Weights of a small mixture-of-experts language model, trained from scratch on English Wikipedia.
Size: width 256, vocabulary 8192, 83.4M parameters.
Experts: 48 experts in each of 13 layers, 224 tanh GELU neurons an expert, 1 pick a token.
Training: a variant of SOAP for the experts, 530M tokens, 4043 steps.
Below are experts of layer 8 (counted from 0) of a mixture-of-experts language model. Rows are named router (the router's row for the expert), up (a neuron's input weights, with its number), down (a neuron's output weights, with its number) and show model dimensions 0-63. Each number is 128 + 32 x the weight over its row's rms, rounded and kept within 0 to 255.
After each expert's rows: a language model's description of what the expert responds to. This comes from a sample of Wikipedia text that the model never trained on.

# expert 7
router [133 117 192 116 104  90 102 146 170 114 141 144 136 125 140 177  47 145 117 182  96 114 155 142 165 163 141 140 106 150 153 154 123 170 140 140 123 130 124 113 146 188 121 166 144 105 102 127  88  87 188  97  71  67 197 124 144 131 146 164  86 130 141 168]
up0 [146 127  95 135 157  77 112  96 163 128 141 120  58 159  42 167 147  87 145 168  72 123  88  79 125 149 132 100 193 108 105  84 103 113  93 130 111 116 107 128  74 142  74  98 136 191 138  94  88 125 187 116  74  71 138 116 137 116 162 139 122 129 170 165]
down0 [168  75 177  83 144 153 143 125 118 140 115 101 156 139 126 159  54 113 102 171 107 103 126 109  81 108 143 136 118 161  69 126 170 166 126 132  82 113 167  93 143 120 137 185  85 147 147  91 152 120 147 153 168  98 103 140 127 141 168 125 122 185 120  84]
Infobox field markers. Line-initial dashes and colons in infobox field lists, e.g. "- Coordinates:", "Type:", "Born:", plus coordinate digits before ″N.

# expert 39
router [115  66 116 141 114 146 111 156  93 137  85 114 108  89  84 158  65 147 174 159 102 134 166 163 195 159 134 110  80 164 157 126 118 140 109 178 135 134 152  90 192 184  89 124 145 111 114 175  89  88 207  93 115 116 168  84 115 124 111 139  76 192 102 132]
up0 [118 175  96 184 133 161 100  81 128 134 107  95 150 162 171 153  95  72 164 142  58 102 142  98 158 150 123 123  90 157 147 100 100 134  91 135 129 123 126 126 148 115 124 112 156 133 123 112 112 113 151  89 125  74 145 164 118 168 166 112  91 102 140 102]
down0 [126  89  79 141  64  76 147 116 119 172  99  77 117 128 182 170 128 169 166 125 132 144 112 100 142 125 128 124 132 181 179  69 107 134 141 119 110  96 137 131 136 168 134 155 132  87 114  90 106 169 133 161 114  78 193 151 100 169 118 132 120 138 136  94]
Numbers in tables. Small standalone numbers in tables, scores, stats and coordinates, usually after a pipe or colon, e.g. 3, 30:48, 8.

# expert 31
router [122  98 148 144 129 151 119 110 122 161 105 145  75 103 138 194 115 141 161 144 110  91 167 127 160 127 111 116  92 147 142 130 129 202 123 149 159 150 211  77 161 184 101 109 129 110 146 114 118 117 186 121  74 130 102 157  96  85 128 126 137 116 167 179]
up0 [165  87 149 160  72 135 112 114 128  98 104 105 139  84 150 127  92 129 147  69  77 107 180 142 140 157 131  96 130 158 149 120 107 150  86 130 133 112  57 117 112 165 137  98 169 107 139 161 112  97 101 100 152  95  85 155 130 128  73 214 103 159 113 147]
down0 [145 106  89  96  77  77 110 142 102 139 189 140 116 147 104  60 150 132 126 141 117 147 129 125 153 200 157 140 178 127 111 145 171 124 169 108  98 116 135 100 166 136 110 163 184 113 159 162 133 135 209 121 150 144 134 110 120 144 127 120 140 179 137 116]
Word-initial prefixes. First pieces of split words, usually Latin-style prefixes such as re, con, dis, inter, un, pre, e.g. reactions, recording.

# expert 14
router [107 110 119 158 139 196  96 136 139 134 101 117 102 113 107 151  78  86 176 142 100  93 128 133 176 149  98 146  66 185 187 122 141 133 118 165 149 122 151 128 164 189  95 150 150 143 142 137 123  66 143 106  82  62 147 152 135  89 173 139 100 171 145 162]
up0 [146  70 159 136 171 112 168 120 151 115 128 159 118 105 120 135 152 156 168 115  92 137  48 130 149 137 106 140 128 175 173 124 126  95 134 187 115 127 171 104  85 233 145 180 138 110  98 149 115 122 162 127  66 122 171 236 155 120 169  84 140 163 121 137]
down0 [ 72 138 119 100 187  90 122 147 157  60 150  76 111  86  72 106 142 111 122 134 116 128 108 134 126 121 143  92  89  64 110 137  77 104 142 122 145 110 189 123 156 156  94 115 153 125  97 186 136 170 199 122 179 118 107 153 124 163 126  99 106  85  97 132]
Numeric table separators. Pipe separators and dashes between zero-filled or numeric cells in sports statistics tables, such as career goal tables.

# expert 6
router [ 92 121 129 202  74 114 143 105  94 144  86 148 129 111 105 175  36 100 149 153  90 156 145 128 172 201  96  94 136 131 177 154 131 148 138 137 166 110 135 121 134 129 119 131 165 129  98 133 151  69 152 121 117  84 121 121 112  57 174 147  68 126 130 110]
up0 [220 123 136 131 132 172  88  98 148  74 136 142  67  99 124 140 184  95 168 132 103 128 143 103 152 121 145  78  93 123 142 108  92  76 165 169 118 114 136  77 100 145 153 135 140 146 135 115 140 142 113 120 148 147  89 143 105 126 122 188 100  60 186 109]
down0 [ 86 121  82 132 160  90  91  90  91 178  71 148  97 149  81 145 111 109 140 171 179  98 140 143 133 179 127 143 121 133 134  96  96 159 164 107 116 158 150 194 136  58 111 170  91 100 139  99  89 123 139 115  78 141 121  96 134 135 142 145 142 171  69 169]
Given-name pieces. Masculine first names like John, William, Dave, or their pieces after an initial capital (W-ill-iam, B-ill-board), often in biography headings.

# expert 41
router [119  91 165 147 134 168  83 130 162  95  41 141  93 117 117 165 100  81 164 121 121  87 173 142 169 134 135 123  72 174 134 159 127 156 121 164 153 139 152 101 156 163  73 156 160 119 132 114 141 118 149  61 104 105 194 130 127  87 151 149  83 193 134 176]
up0 [ 68 118  86  75 117  81 135 114 152 122 147 169 167 133  68 147  60 119 157 109 158  93 206  95 130 110 131 121 120 138 130 158 155 126 124 143 209 167 133 130 144 177 142 132 156 146 143 124 108 105 104  85 134 142 179  73 147 145 153 132 132 114 132  91]
down0 [117 119 127 104 123 101 135 210 123 125 150 114 152 123 140 205 179 129 101 151  95 124 125 120 149  65 118 139  87 107  96  87 150  91 175  96  80 111 143 155  61 113 104 113 125 142  74  68 135 166 121 104 104 113 107 109 132 111 101 160 132 149 201 188]
List and sentence endings. Line breaks ending bulleted list items, sentence-final periods, and table pipes, often after names or places in lists.

# expert 34
router [118 121 110 149 131 128 122 139 144  84 148 165  88  79 103 147 126 196 138 146 124 157 157 126 139 188 118 138 100 122 151 127 154 146  96 127 201 179 103 108 173 127 109 138 173 120 153 166 101  96 223 114  95 115 111 111  92 146 132 181 112 116 144 121]
up0 [150 113 111 105 126 144  94 128  92 173 113 123 185 148 107 125 171 140  93 118  89 125  75 148 151 149  84 140 140 141 161 134 116 129 155  83 130 169  85 130  63 170 113 137 105 138 130  94 136 172 127 159 121 128 219 118 125  76 140 163 157  78 108 121]
down0 [146  82 130 165 123 152 112  66 132 121 138 140 123 128 183 163 102 147 127  88 144 140 142 111 178 136 156 125  89  76 102 122 120 108 166 179 109 142 124 126  77 147 173  96 134 107  99 166  97 147 145 133  58 158  99 116 146 163 140 129 130 122 103 157]
Word-initial letters. Single initial letters or onsets of words and compound parts, like W, w, b, fl, Th: Luft-w-affe, band-w-idth, spaceflight.

# expert 25
router [113  89  77 167  83 125  70 129 143  59 137 136  92 107  76 136  85 110 120 143 140 145 171 135 163 194 130 106 130 112 169 146 126 133 119 183 159 138 158  98 193 139 106 102 144  62  99 180  81 124 200  97  92  49 145 102 127  98 135 112 108 153 146 165]
up0 [115 197 144 115  93 109 162 130 108 131  74 164 162 121  72 133 107 113  50  88  67 171 187 103 152 142 136 135 119 117 135 174  86 140 133  73 127 130 101 148 163 135  70 198 204 149 100 144 148 116 193 145 130 123  96 136 159 139 143  71 114 190 154 129]
down0 [122 113 121 104  93 123 130 165 154 154 132 103 102 127 107 117 157 111  82 198 157 116 153 102 146 146 157 118  93 121  51 146 127 158 142 142 131 116 122 150 197 123  92 120 119 137 195 138 146 165 156  63 132 106 140  92 103 205 111 160 112  95 133  81]
Acronym letters. Capital letters and letter pairs inside abbreviations and codes, such as PPV, BJP, WTA, LMU, SF.

# expert 35
router [121  91 167 146 129 167  86 131 159  95  41 145  90 116 114 168 102  85 162 122 124  88 167 144 168 136 135 128  69 173 138 159 126 152 121 168 154 137 153 101 155 165  71 152 162 122 134 116 140 118 147  65 103 103 194 128 126  92 154 146  83 194 132 175]
up0 [160 100  85 127 118 156 103 115  85 110 154 132 126 125 123 127 107 158 131 127  96 152 137 106 184 160 118 103  85 213  93 102 100 166  88 127 120 206 134  86 138 156 137 157 178 152  51 139 141 102 145 148  68  70 163 123  68  88 184 101  96 177 142 133]
down0 [105 138  93 182 172 168 118 176 139 129 131 174 150 139 147  46 128 110 117  95 111  80 146 133 158 131  87 155 140  92 102 109 109 110 116  96 143 194 149 136  82 119 147 144 150 185 122 166 151  86 142 163 204  98  60 107 112 135 101 147 128 100  97 120]
Row and line boundaries. Line breaks, table pipes starting rows, and opening quote or parenthesis with a capital, e.g. "(A", "\"M", in lists and tables.

# expert 1
router [120 125 100 171 110 159  81 142 152  70 154 155 140 112 122 188  93 140 114 154  83 113 156 189 143 160  84 122 112 131 153 164  85 148 110 144 130 136 158 129 138 151 116 163 188 105 131 102 137 129 171  94  94 140 148 118  63  92 130 139  98 179 109 172]
up0 [ 96 101  99  94  87 162 158  95 107 163  53 144 139 101 133 134 216  67 186 175 149 145 117 152  98  90 100 124 142 102 132 126 141 129  97 155  96 133 122 144 150 142 134 189 199  78 155 145 132 145 207  88 108 147 156 122 188 113 101  87 161  66 106 186]
down0 [149 112 120 123  69  83 107 114 144 136 167 121 158 132 145 100 113  76 117 147 180 112 137 114 115  99 155 183 134 152 162  98 122 127 178 129 148 176  84 189 171  99  72 207 101 164  87 161 165 116 129 163 110 158 175 176 166 142 128 113 109 109 108  70]
Relational connective words. Prepositions and linking words introducing examples or means mid-sentence, such as with, as (after such/known), like, including, using.

# expert 36
router [121  93 163 148 132 169  83 130 163  93  39 147  93 113 115 171 102  82 161 125 122  86 171 145 169 133 135 124  69 176 138 157 125 155 121 168 154 131 154 100 155 161  70 155 158 118 134 115 141 121 150  66 100 100 190 129 126  91 152 143  81 193 131 173]
up0 [152 140  91 163  99 119  65 124 146 191 142 118 131  78  58 126 113 116 107 116 187 187 109 140 176 168 108 110 131 177 107 189  92 116 119 153 157 127 107 143 117 191 128 123 105 132 169  73 105  94 172 141 103 153  99 121 115 111 141 151 166 139 163 170]
down0 [ 76 149 126 119 140 103 139 149 144 151 142 148  56 191 110 139 116 213  96 208 147  85 108 103 102 115 107  92  91 108 131 128 161 138 137 119 110 175 163 122 120 123 159  97 117 129 122 159 147 148 118  61 116 145 131 155  85 130 153 116  75 166  83 145]
Digits in codes. Digits, periods and fragments inside numbers, model codes and table figures, such as 0501, SCN2383A, 12,621, 3.

# expert 27
router [133 119 111 159 121 190 114 146 133 147  87 156 108 102  73 191 116 109 152 119 104  99 123 152 141 145  90 103  93 121 165 164 120 132 149 154 176 181 143  89 148 158 101 138 161  72 145 135 123 124 184  62  99 110 184 124  91 108 160 184  91 159 126 184]
up0 [100 124 134 131  60 113 155  93 111 180  86 116 118 205 111  97 133 102 143 127 143 148  63 101  92 145 106 100 140 128  66 103  87 187  82 123 175 141 155 124 126 139  99 114 143 134 121 119 138  99 128 123 151 104 134 123 130 112 209 157 125 116  98 147]
down0 [ 85 109 146 129 161 138 125 118 172 116 131 100 148  53 125 115 143 163 102 136 110 104 144 185 105 120 111 114 100 145 130  93 184 101  89 106  86  89 178  97 100  93 161 124 118 143 145 119 145 110  93 141 170 121 131 139 126 177  89 107 101  67 199 107]
Coordinating conjunctions. Coordinating conjunctions linking list items or names, mostly "and", also or, &, but, vs., et, e.g. "Labour and Welfare".

# expert 3
router [ 95  44 160 167  97 167 103 121 113 173  83 135 100  80  52 170 107 120 175 141 132 103 183 108 148 191 121 100  85 180 147 121 150 196 147 102 192 138 114  88 147 119 110 167 146  99 120 166 130 128 184  82  86  86 134  99 126  89 140 146 128 133 158 109]
up0 [127 185  67 120 136 122 156  99 148 130 112  52 162  98 161 158 122 125  88 141 131 129 193 143 116 168  87 126 129  85 149  55  80  98 140 108 209  95  96 133 164 168 127 160 139  49 131 125 136 127 137 157 103  55 188 152 135 114 135  80 113 153 100 103]
down0 [ 73 159 133  92 156 131 126 146 127 178 130 143 145 161  97 161 112 115 101 180  43 160 157  96 126 150 202 183 119 162 137 170 157  93 124 173  60 140 152 115 127  85 115  96 153  93 132 101  87 149 133 102 106  89 161 125 146  74  62 198 177 115  64 138]
Month names in dates. Month names in full dates, usually after on or in and before a day or year, e.g. January, August 25, February 1910.

# expert 38
router [ 49  68  92 168  50 147 107 165 164 136 146 117 124 133 103 122 117  75 166 131  97  69 182 160 118 154 103 152  69 147 141 148  88 165 166 126 178 154 177 173 142 190 129 167 123 100 127 133  90 113 157 104 111 106 103 157 125  63 147 169 133 148 126 144]
up0 [ 82 100 163 186  85 127 152 145  95 157 114 113 132 156 129  68 145 170 101 144 148 111 208 177 120 123 144 163  99  88 156 123 116 179 161 155  72 176 120 160 126 165  99 115 172 142 129 119 140 102 150 144 137  94 125 126  96 100 139 117 131 124 111  97]
down0 [117  91 139 111 133 113 132 156 179 117 131 140 115 135 119 139 138 163 145 171 129 107  81 157 140 112 140 134 107 168 111  95 118 115 130 123 110  93  81  85 118 166  73 115  89 151 103 136 180 191 124 110  99 141 210 145 136 167 107 207 107 142  83 158]
Census and climate data. Units, percentages and terms in demographics and climate data: km, %, population, household, median age, and pipes in climate tables.

# expert 26
router [118  91 165 147 131 165  88 132 159  95  42 144  91 112 117 167 101  84 162 123 122  84 167 145 171 132 135 124  67 172 136 160 127 151 121 165 152 135 154  97 157 164  73 154 160 117 134 113 143 122 151  64 103 104 194 126 130  90 155 148  79 193 134 175]
up0 [132 188  82 105 138 133 112 156 100 162  62 116  78 118 101 109 178 121 128 100 183  86 128 144 168 145 104 109 138 129 110  75 177 162 105 118 200 121 110 165 142 133 156 136 129 157  23 129 163  94 114 146 132 106 163 101  64 164 152 163 105  98  96 112]
down0 [157 101 114 112 131  86 152 121 143 150 141 119 176 177 148  87 156 135 109 117 117 149  92  97 120 118 116  97 105 133 139 116 112 136 109 130 105 131 122  91  93 115 182 127  85 170 142 100 128 145 111 184 141 163 104 136 141 121  87 180 172 118  84 114]
Empty cells, sentence ends. Blank table cells after pipes, sentence-final periods and words, line-initial names like Mik or Anna, and "However,".

# expert 16
router [121  92 163 146 130 167  82 132 159  93  40 145  91 114 115 171 101  82 162 121 119  85 169 146 169 133 132 123  69 173 141 156 126 153 121 169 152 137 150 100 154 162  71 152 157 119 138 114 139 117 148  63 100 102 194 130 127  92 155 145  85 191 134 175]
up0 [138 164 113 124 105 137 128 115 137  39 114 148  83  34 126 105 101 120 160 116 115 146 177 156 137 114 170  94 128 188  73 143 118 166  97 159 169 150 127 106 173 134 177 158 153 152 144 150 141 140  88 173 153 125  89 148 133 139 119 160 111 113  91 125]
down0 [ 75 127 164 141 103 133 109 103 126 148 153 115 191 156 165  57 138 155 135 137 152 184  43 101 153 165 150  76 144 159 119 148  71 149 121 107 135 156  93 151 125  64 131  67 127 150 111 179 123 128 186 167 107 117 152 120 141 131 190 125 139  93 102 139]
Table row ends. Line breaks closing table or list rows, especially election results, plus sentence-subject pronouns such as She, They, and —N/a.

# expert 18
router [ 92  75 151 146  91 124 106 193 139 116 100 123 122 107  98 177 139 148 146 149 131  66 192 110 183 161 128 135 100 143 149 165 129 151 162 130 180 149 133 129 147 187  60 145 158 145 107 119 122  96 139 103  95  67 149 105 124 123 132 163  86 161 156 148]
up0 [152 147 114  98 140 161 122 142 180  81 145 111 112 119 131 121  76  91 173 108 103  93 156  83 120 142 179 143 162 148 167 173 141 113 141 134  83 148 139 133  87 141 104 116 123 133 128 158 130 176 139 123 164 104  93  73  62  90 158 157 112 140 144 107]
down0 [155 140 168 135  96 103 159 108 116 112 148  77 148 163  81 148 138 104 163 126 156 161 125 138 152 117 121 130  86 122 126 112 123 126 137 135  82  78 116 141 154 192 114  73 107 103 130 142 171 118 138 158  81 123 137 144 155 125  60 101 125 107 141 149]
Article after preposition. Mostly "the", also "a", "this", "each", right after prepositions like of, in, on, from, before place or institution names.

# expert 13
router [104  91 113 118 131 185  89 156 148 138  96 163  85  86  62 137 118 115 186 140 120 132 182 145 151 126 123 127  33 169 133 128 128 157 151 170 159 146 146 144 149 136 112 145 161 129  80 155  92  53 157 119 119  77 138 108 108 119 110 163 127 114 175 134]
up0 [ 79 177 181 131 126 161 131  79  82 112 116 146 109 187 158 108 146 110 108 172  74  63 113 113 153 116 177  89 122 153 131 160  71 125 140 151 177 128 131  74 125 196 146 121 136  69 136  86 192 115 110 149 115 140 138 147 111 130 170 115 192 120 106 153]
down0 [ 76 167 133 170 104 147  56  61 161  91 139 100 170 187 115 108  91 173  91  65 167  96 153 106 111 127 110 122 103 138  93  82 120 144  74 141 110  94 134 165 159 128 118  93 118 139 122 160 118 129 161 150  92 157 141 141 148 152 191 137  58 147 114  97]
Scores, years, ranges. Number pieces after a dash or digit in match scores, year ranges and dates, such as 3–2, 2006–2015, 1917–1941.

# expert 8
router [117  95 166 147 132 166  85 129 160  98  42 145  92 115 113 169 101  83 165 122 121  89 169 143 168 140 134 124  67 171 136 161 125 153 122 165 155 138 149  99 157 164  74 153 160 119 134 113 139 120 149  66 102 104 190 130 127  90 153 147  80 192 133 178]
up0 [144 134 152 138 130  90 172 164 132  68 168  93  89  92  95 127 133 126 138 116 120 127 113 183 131  82  98 134 166  98 189 141 183 158 106 116 152 177  53 112 149 148 135 165 124  96  87  90  96 113 156 137 124 110 110 173 129 128 104 144 145 105 160  95]
down0 [164  70 114 112 162 164  99 111 186 117 107  98  75  69 128  94  43  76 113 164  91 155 126 108 194 171 173 151  91  68 115  72 162 127 134  76 141 122 138  80  68 106  56 140  78 112 169 164  54 112 127 163 175 166 143 137 166 160  94 144 151 212 153 143]
Table cell separators. Pipe characters and cell contents in numeric tables and results lists, with scattered prose words such as that, can, Sir.

# expert 29
router [121 141  73 142 133 107  93 158  74 131 117 141  96  99 109 148  92 112 159 155 108 124 125 128 182 138  89 112 109 178 153 154  61 178  94 110 228 118 120 149 147 125 117 152 183  94 139 125 115  63 137  94 109 135 145 121 107 151 150 166  71 211 160 109]
up0 [136 112 117  94 126 144 184  73 166 136 121 127 136  95 138 176 169 163 162 146 115 170 117 106 108 148 113 181 144 148 133  81 179 133 184 137 139 137 136 126 134 130 180 108 146 102 133 199 111  88 159 153 146 122 113 167 161  99  74 160 144 105 136 149]
down0 [154 145 120  88 128 129  69  98 150 136 147 100 130 186  91 174 141 118 119 150 176  99 148 103 150 143  96 140  61 127 129 177 130 145 105 162 106 119 165 124 115 130 189 183  97 105 102 159  79 152  85 189  92  64 130 134 115 163 187 107 167 125 144 163]
Common word-middle pieces. Short lowercase pieces inside ordinary English words, especially ordinals and -ar/-or/-th endings, such as sem-in-ar, se-cond, 239-th.

# expert 22
router [114 110 120 131  97 125  77 165 158 135  94 150 115 124 111 153  71 169 187 111 109  74 166 147 180 156  78  78  90 152 144 123 142 170 106 133 161 163 154 130 179 162  93 179 190  90  64 104  75  98 175 117 106 134 158 123  88 116 146 159  84 182 121 157]
up0 [105 125 117  92 148 126 165 101  84  41  94 164 141 156 156 103 166 101 129 135 133 161 127 156 128 118 110 120 173 126 106  94 117  91  97 155 185  82 124 114 161 133 140 106 157 117  74 126 135 128 158 140 174 138 139 103 105 102 121  96 108 131 160 113]
down0 [107 146 140 137 180 107 160 122 130 103 125  86  96 153 153 148 125 179 136  87 160  95 141 133 128 106 104 111 143 173  77  96 133 129 102 166  76 157 135 134 186 172 158 116 120 109  92 112 190 154 132 150 124 109 183 102 136 162 113 142  50 124 209 148]
Determiners before modifiers. Determiners, possessives and adjective pieces before nouns in narrative prose: his wife, her owner, consider-able, not, significant.

# expert 46
router [134  60 127 144 106 181 120 137 144 145  80 114 110  97  65 139 109 142 161 165 118  98 168 174 180 144  76 150 112 145 162 158 103 158 123 147 118 139 151 110 125 205  70 153 175 121 137 126 144 122 173  34  92  86 153 118 142 102 134 156 108 157 105 140]
up0 [133  54 139  76  86  74 190 144 118 108 126 151 155  78 144 112 168 159 116 125  80 111 161  47 147  93 119 146  75 170 125 142 147 198 159 112  81 128 155 142  94 117 143  91 100 115  95 157 108 105 131 144 123 109 144 109 129 115  99 106 133 128 113 133]
down0 [175  97 105 149  99 157 138 122 115  66 117 120 159 159 149 136  92 133 152 148 158 102 100 162  98 125 134 103 156 157 162 162  92 161 142 128 137 132 160 104 122 128 114 166 104 130 141 120 151 169 160  89 138 138  94 145 112 121 143 146 170 138 147 136]
Table headers and labels. Pipes and colons after column or row labels in results tables and lists, like Pld |, Poll:, Overall:, name – instrument.

# expert 21
router [120  91 166 146 133 167  84 133 160  93  39 145  90 115 116 169  98  87 162 123 121  84 169 144 168 135 135 125  69 172 138 160 125 154 123 170 153 137 151  97 156 163  72 154 161 118 132 112 142 119 148  63 100 103 192 126 127  91 155 145  82 194 133 176]
up0 [145 160 130 129 141 108  95 156 107 156 160 144 116  98 124 156  93 102 159 185 160 116 157 129 141 103 145 113 106 134 126 157  92 161 130 150 109 132 196  43 100 115 128 124 153 136 157 123 100 188 167 172 143  57  66 131 144 162 114 121 166 143 119 120]
down0 [142 136  44 142  81 104 151 103  84 182 157 126 146 142 108 119 146 117 139  76 150 121 137 113 105 172 126 172 126  99 149 130 104 133  93 166 120 114 114 201 128 132 128 188 140 166  95 129 140 202  82 163 122 109 121 100 136 154 144  77 152  92 114  84]
Table row and sentence ends. Line breaks and final pieces ending table rows, sentences or clauses, like tal-ent., Creek., and dashes in chart rows.

# expert 44
router [ 51 103 115 141 118 144  87 166 139 111  69 158 123 127 124 161  68 129 195 132  97 153 129 139 152 129  82  91  84 174 162 163 173 154  59 145 124 133 141  97 126 137  96 179 133  77 161 131  73  89 152 107 116 114 130 112  91 102 190 147 100 175 130 148]
up0 [178 108  62 163  93  73 146 145  98 145 111 163 110 160 106 151 120 106 136 129 142 119 134 125 142 119 119  73 129 157 138  29  37 108 114  86 134 121 136  84 148  95 124 129 150  97 113 101  44 125 137 134 138 103 112 104 174  96 117 168 154  79  93 102]
down0 [141  95 111 131  93 169  61 130 152 117  73 115 139 169 134 141 143 168 155  65 133 102  95 100 127 121 200 183 147 153 128 159 104 115  92 152 137  74 122 165 127 106  97 149 169  46 151 124 105 133 168 160 120 186 129 156  89 216 156 117 112 158 148 139]
Main verbs, copulas. Main verb or copula right after the subject in biographical prose, such as was, is, became, began, announced, placed.

# expert 43
router [126  90 120 148  52 203 101 146 179 109  87 148  75 127  58 135 130 107 170 148 106  80 154 145 140 150  91 139 122 148 153 153 114 136  90 144 152 104 118 123 118 146  95 131 212  94 100 155 155 133 145  30  91  94 200 115  93  84 143 185  88 173 175 155]
up0 [113 124 165 140 177 118 104  84 141 120 113 100 134 140 154 142  94 113 164 105 126 113 171 133 115 109 107 184 132 114 127  99 160 110 149 145 188 146  59 112 122 111 151 170 164 117 114  96 124 124 153 180 100 129 165 131 192 160  85 118  99 138  36 129]
down0 [116 106 117 159 126 179 128 113 123 157 153 100 115 154  91 129 118 139 138 136 190 166 110 129 167 114 182  71 176 140 115 165 135 124 115  69 127 117 138 112 218 190 143 137 122 156  67 131  85  87 147 129 144 143 150 158 143 126 116 108 112  69 157 196]
Closing punctuation and headings. Closing punctuation such as commas, parentheses, quotes and brackets, and == or === closing section headings, e.g. "Uses==", "[that]".

# expert 23
router [123 124 149 100  94 153  71 113 136 104  85 148 101 101 122 163 107 122 134 114 115  87 187 174 151 129  89 111  65 168 136 149 112 170 136 153 142  94 169 127 140 146  64 156 120  58 113 144 103 104 154  82  75 130 149 134 121  72 153 127  97 141 115 126]
up0 [ 81 157 111 100 143 183  97 132 167 130 160 176  97 105 204 131 132 128 149 128 134 127 123 131 103 134 180 120 148  88 115 128 137 137 183 159 144 143 144  94 148 169  69 161 122  67 132 208 104  94 134 105  97 122 128 167  42  91  97 115 103  81 138 109]
down0 [140 168 131 115 147 120 134  98 124 128 134  82 137 138 151  93  74 184 120 117 137  73  67 174 134 138  75 211 160  82 133 140 121 109 147 111 133 124 116 139 111 150 134  86 157  82 183 155 124 102 103  82 119  82  88 119  98 148 148 100 110  62 141  63]
Creative work nouns. Nouns naming media or works, often after the or television, e.g. film, album, series, novel, song, game, book.

# expert 15
router [101  57 111 150 105 112  46 122 124 113 109 168 130  83 129 190 109 128 121 137  81  65 168 132 148 146  92 137 104 141 140 126 125 137 120 154 158 109 120  86 203 139 118 148 141 132 111 128 124 132 133  65  55  78 174 105 135 128 168 181  89 140 162 131]
up0 [103 142 120 129 192 115 188 104 117 117 150 170 134 172 182 101 113 123 158 141 172 143 186 176 100 160  95 145 110 142  90 128 132  97 119 116 155 117 115 117 166 103 127 160 136 155 125 135 119 137 158 191 141 141 141 115 109 117 204 181 134  98  92 106]
down0 [141 122 104 176 103 110  67 103 122 139 181  95  67 104 139 115 138 147 103 155  40 122 167 136 177 104  69  96 141 146 140 126 156 171 148 136 141 128 141 173 140 149 157  61 120  77 100 125 109 183  81  85  93 130 101 154  99 119 153 109 108 142 164 131]
Place-name type words. Generic words completing place names, e.g. Street, Road, River, Avenue, Bridge, Lake, Museum, or the first piece of a named institution.

# expert 11
router [156 115 139 139 138 136  88 154 111  98  71 152  76 119  61 181  93  97 125 158  99 104 162 166 173 128 104 146  90 171 137 146 137 136 116 146 146 123 130 106 138 153  86 130 147 130 126 126 147 109 147  56  85  81 202 105  93  89 150 159  66 174 105 144]
up0 [ 99  79  60 167 125 132 170 221 156 118 171 133  99  97 160  82 147  92  95 151 116  79 142 125 169 148 153 162 138  98 137 110  92 188  87 148  69  81  86 151 128  73  92  83 176 106  94 129 149  53 147  89 113 132 131 129  93  91  80 177 137 131 155 149]
down0 [104 132 131 112  77 108 146 154 125 127  85 149 159 167 153 134 103  97 108  92 134 121 139  95 137 116 106  87 127 116  95 100  90 140 135  70 171 139 117 117  35 114 154 112 160 168 178 138 146  76  69 181 197 168 171  80  69  88 147 157 148 175 135 133]
Foreign name word-endings. Word-final pieces of foreign proper names and places, especially German and Italian, e.g. -burg, -berg, -er, -ini, -a, -en.

# expert 42
router [ 89 117 123 162  98 116  80 138 128 103  83 135 124 133 110 173  43  93 116 150 111  94 160 142 153 141  93 112 129 162 168 156 161 184 126 182 139 165 142 123 158 175  86 127 130  98 100 145 144  75 144  97  95  82 137 126 161 109 146 166 100 181 171 145]
up0 [141 121 179  11 155  96 135 118 183 149 128 164 111  97 141 112 151 183 183 135  97 194 160 140  37 119 148  93 124 141 133 115 154 145 145 114 129 105 140 131 125 170 116 144  99 104 150 106 136 112 196 125 109 143 106 172 148 142  83 120 151 129 124 135]
down0 [146  87 139 159 159 123 143 137 110 171 142 179 143 124 101  56 148 109 124  55 110 177 101 122 112 131  98  88 124 133 139  60 115  86 100 159 125  84  70  80 141 135 112 127  83  92 171 167  66 173  97 148 155 185 124 111  82  73 125 164  89 188 137 142]
Institution title nouns. Capitalized nouns in names of parties, bodies and roles, like Party, Assembly, Minister, League, Award, often in election tables.

# expert 37
router [100 144  86 127  84  97 125 148 167 162 123 171  61 104 101 149  90 127 121 185 101 109 132 143 141 136  83 100 110 122 152 160 120 148 119 120 143 120 221 127 141 142 100 150 131  85 112  92 100  67 127  90 123 117 184 143  93  66 158 146 104 139 113 180]
up0 [114 139  83 150 118 141 135 171 100 100 151 106 128 156 110 140 138  99 130   4 133  99  67 132 128 123 134 114  84  88 160 130 158 169 135 117 165 104 153 131 147 106 110 156  72 121 132 154 149 155 160 131 103 156 146 190 159 125 129 141  98 175 134 144]
down0 [ 78 144  93 126 158 136 121 122  97 116  55 144 143 148  80  86 183 100 174 203 160 106  77 114 136 106 122  97 148 131 122 117 138  86 121 121  89 135 139 128  70 194 135 110 110 133 146 163 165 115 128 131 128  98  97  80 116 127 111 155 168 150 100  97]
Mid-word syllables. Vowel-led syllables continuing common English words after an initial consonant, such as bl-is-s, ra-is-ed, purs-ue, hand-ling.

# expert 45
router [118  72 143 118  63 136  77 127 125 140  87 166  88 102  91 156  87 115  98 166  87 108 137 144 144 156 112 124 101 115 177 147 152 138  70 139 161 126 157 116 146 193 116 109 172 108 157 177  77 110 126 129  98  69 191 138 131  61 136 132  93 159 120 139]
up0 [ 79 175  89 178 155 175 174 109 135  90  96 134 189 128 127  77 183 128 168  93 102 101 127 127 144 125 174 173 145 115 174 172 135 181 163 183 121 105 128 164  77 120 117 135 110 112 182 134 104 141 172 132  86 108 110 128 143 111 153 114 142 153 119 113]
down0 [139 112 127 165 158 154 128 155  81 113 127 164 116  50 133 130 108  56 131 140 147 103 131 112 115 124 153 138  93  77 139  66 169 107 171 159 206 113 144 141 140 110 131 161 149  85 139  84 114 175 114 148 159 147 155  86 133 130  57 179 135 161 133 169]
Personal name pieces. Pieces of personal and place names, often -as, -us, -os, -ia endings, such as Di-as, Mo-os-mann, Ital-ia, Louis.

# expert 5
router [ 84 114 134 138  72 123 115 158 103 100  77 135  67  48 101 145  97 158 134 183 142 134 169 171 169 154  85 147  94 123 150 168 131 165 127 145 132 116 147 104 128 178  90 181 193 116 124 170 124 111 136 118  98 123 134 121 139 111 131 153  95 145 147 155]
up0 [119 143 153 117 115 158 141  91 153 160 125 121 140 152 161 114 162 101 121  72 171 140 138 142  83 146  81 146 135 121 100 125 152 109 134 127 143 156 122 112 144 192 102  88 111 109 142 146 101 142 146 133  91  87  65 115 123 151  64  95 111 104 173  92]
down0 [ 36  78 131 138 140 155 106 107 144 189 109 181 120 111  88  88 173 134 170 134 116 109 143 130 120 145 122  98 133 105  96 120 112 116 157 105  71 109 105  65 102 133 185 145  97 149 184 146  91 114 137 108 157 119 204 104 164 156 115 173 109 158 111 111]
Section and line breaks. Line breaks and == heading markers at section boundaries, after titles, headings like ==History== or ==See also==, and list ends.